python train.py --d_model=512 --router_score="softmax" --routed_scale=5.2 --router_cosine_scale=20.0 --init_std_router=0.0192 --n_head=8 --norm="rmsnorm" --tie_embeddings=false --init_std_o=0.0 --optimizer="adamw" --lr_mult_o=1.18 --beta2=0.98 --warmup_steps=498 --decay_fraction=0.672 --steps=4682
Below are experts of layer 8 (counted from 0) of a mixture-of-experts language model. Rows are named router (the router's row for the expert), gate (a neuron's input weights, with its number), up (a neuron's input weights, with its number), down (a neuron's output weights, with its number) and show model dimensions 256-383. Each number is 128 + 24 x the weight over its row's rms, rounded and kept within 0 to 255. Numbers have three digits each.
After each expert's rows: a language model's description of what the expert responds to. This comes from a sample of Wikipedia text that the model never trained on.

# expert 18
router:147154180132149155183137123171107095137133085100125122157172107167107162126108125163109126133120115150148069124140098165161129095108092182117164120117069120131158140101158181171144110172110118112102116131135122144105126126144164092099133131117087098131129165139148116160078143160122139133131103141148146123087116122137124116140143153132138164165071104108152120141142147088089125096131
gate0:128120105139157089162127146151160126113144129123201170185118118119146160093121120122189130096107133096153130111128143113157133065094102133164162113150099153124155186134121146137140168140136158066138104166131125167125141143144144096110104147143118137063131130114188118142136146161119137086124088119102164095130135141141126080149108188137124149133101081153110113132131139115109116146169
up0:142131138116178081133118128123114118179109106151147165190112144156109167086137117120149156113144086123107123118103141108138180133101131136199143132138094108118182153139189140154127162121122128149169135136153130164098172110156129131144076129111131132142169097136158136126107110142128128100150091091128108133148150123128138090134175159135122168115132134124122159138132106127132111116156
down0:204129154171080148098129119152109128121141112097113121163117105153135144139113141135173087126124149139113120112124093120135171138138119140114121165115108088143136103176149122121143098141102116105099125111114137141103121115107150157103099088061133105124127148133123108146110130135151152137118076122151114116158146124087138090140142151142090143105111088108115120115137129113103141122147
What it handles: First word of team, title, aircraft or brand names in sports and aviation text, like Super, Tag, Grand, Silver, Pittsburgh.

# expert 38
router:112169121123108121107138119115123099139139146101130103175179103143096162099116120134129134162119120142116107175121116155123084098133140120155111134113160153116114100140127168182116105106135149152139094129092142121104140109079143124155119088127117092138074153149110143176174155128127150163120133154118122136152111115091117121152155173102056118154107140123111152152137138127113116119175
gate0:118104106144114129137115123141110117104121153102065136113102141100162097089099165093139118110143128112151120132128123078137128099150108085190143105148118156163161169159120133126179162134125145157120105158168093067152147125115153108134148123115153136123134149153139103119105144144147162121159100150113120150120144182136115144121128092145107111039123118154116149159117133169143116172170
up0:108118125153116109155071133104116109117120164091081147101159113141129095113095089106122130132155125145127119142129128134126128112179122087191160113144128179126123108171128147150201145103156114160109092148131118082149123142114162130164124114107144105133115159152136118138163099098145164113122113150095151139135141176103151150120163129113104113069118151191121168168106155156160132129165
down0:155151125090146123146096120128152141124154115069146089144132143154136154121146129136115170120117130123127120082135138140141115140138137165101133131141136114148115116119143114109156114124130141159085099124137110165114100132116126156114067123170090106124144140146112147110118128101135127144073115131147139117163158117136138098117134095152079143151121155129136110102093141178131134140144
What it handles: Middle pieces of French and other European names and words with accented letters, such as Lo-eb, Le-in-ster, Br-ü-gger, Dér-iv-és.

# expert 60
router:106143098107125088101103131160113107118127115121120152156164127143138094102122143175113131044112123133086071135143116103135130103116109094146158163131108142140151124115139129133139117129119150154133102120106101126119125139132139113108117099117112129103104139096129044151119168107122163110131132141108150125114138148164124152142092162108110100154147138119144155117121113135146082100143
gate0:184130124105108132124130116120103123100175123179121124147107116099111095110118165078056141111144148121135137068138142076152126130103160110140176146111146126143136137113173096147131100107103162139113116117122155133166129128101104130162136100131117175124130182116122136130116111097107145108145180105134105144118151161143094152103126134137121130089136149093132090174148112120158096099092
up0:138115080073125102121094115104107113078135139147110105167128122142140084129109133122119138118099104171103090139150097102156189117115152147154121143111166139113151141169140125147141163134130157147137115144129133120185142177136097099146128083118146135107123142102097076182160153113116143098155076156138119148099123139143108166152126138113108109139145100148119127149123105134131112076136
down0:140093179125112099165156148121122147144105130127156161104106138110083167132163132114153103173127147135107088161118117129148155139152144097120156161139128105101078116152104148121150087119097116167127117150192151124128108106100099153132109159157136098168174147117164178150106124085171095112137133156134114139146107109148144065107098137154069119153123140154101139105134138171120131165143
What it handles: Second piece of a word split after its first capital letter, often at headings or sentence starts, like P-re, M-id, R-es, D-eb.

# expert 32
router:116160133132120100144131174135121133095141080087156114155189117130113151056168076119127139123134112149142120130122126082132169128118150103153141110104138136107146126168168154157130098135100115111141104112135125136117129110134132121103095140122103100115150135134101108177139191190131104110170136120125100127128171126084100097102108101103110123135121185073109157166139153128128151116110
gate0:139171115167100125069100145116127122114157133134170114172112114139096142128128141169089105101133114128157129121129118145090109084131117106143123091110145111121116141132140147170188118132146103139104143145097115109149062128125164138142086098136131129139137121122099091147134114143102118111101142094127127125135119111108103171114132132093091120099133170120137153150145151141133124173127
up0:165101165099132127167190126107101151143149139151097125146136131154146131114146105154115140142131131130103111145136106137136147123201179100133117164139135155171129094138141143095133135123121136167166100127137111127103151099120147096112135152127128122105161138163159115101114122121097143170143154151119136128116160124124116143104119116115155162110148153122150111126111099135147125089104
down0:058120125108129138098124117121120169119134118098132145169128155103155130194183115111154150109118118190152116097140121135124142100144129136129123126119103158157097120146131123149099118113104143112130125091165144119114086162117131171087121121134138106164103140159178113136149158133155158125126117124143146100152142118119153181097120075144109144118167136107121134148151136141144120136118
What it handles: First pieces of non-English given names and surnames, often Balkan, Arabic or Turkish, in squad and cast tables: De-jan, Abd, Naz.

# expert 51
router:129155124152115096159098121121101131051105139118092145127147109146099100119162173110119137123115100151108116156149105111132173139116083113133156123101158159115150141125137101133161138137121152135110090128109145129138136145118102121125117101119113116138109139092118085156113122140153134131133112136102143107094138145094084160146136124151077102140128152095114145156134119113112122104119
gate0:203094137150154112089143107137159136144118109099133129150143099138148130142165083108084115147127180109100157127146161142081103137112108151131167159122146144098086119117126099087158142125125184141171086115127109135102185158144118151098135118078097111128129131130111120130128158112137118165138128132104134128127138093069112106134142104139122128137103100122124123111149145149159103111091
up0:162150150178130073159142119097073138113123111083133178119098073168119106127184105115125112110148129172108102151137109126134141128151134118149152095089146146105130119156124112163171167096133137148136089093146137115092134149096109117126110143081119097111151125078124124133131095128120103158072142157068144107116122196093102116137150118098105121135103121119136095092113169123135161152127
down0:161165141083137120129139130138144136144119141084134105109133141101144131145113094157123163128128160084120128122139102135104194122154129122087159141126093170078096148128137145113112167126120119109130167132132152120155108167120128202114119131138097117166119178135083129137150154106117106157178099100150105146134133123157157142105146088096125128106141110151141136139111061124164143155156
What it handles: Word pieces right after an opening quote or inside foreign, transliterated or unusual-script text, e.g., "you, RNA-Seq, Théorie.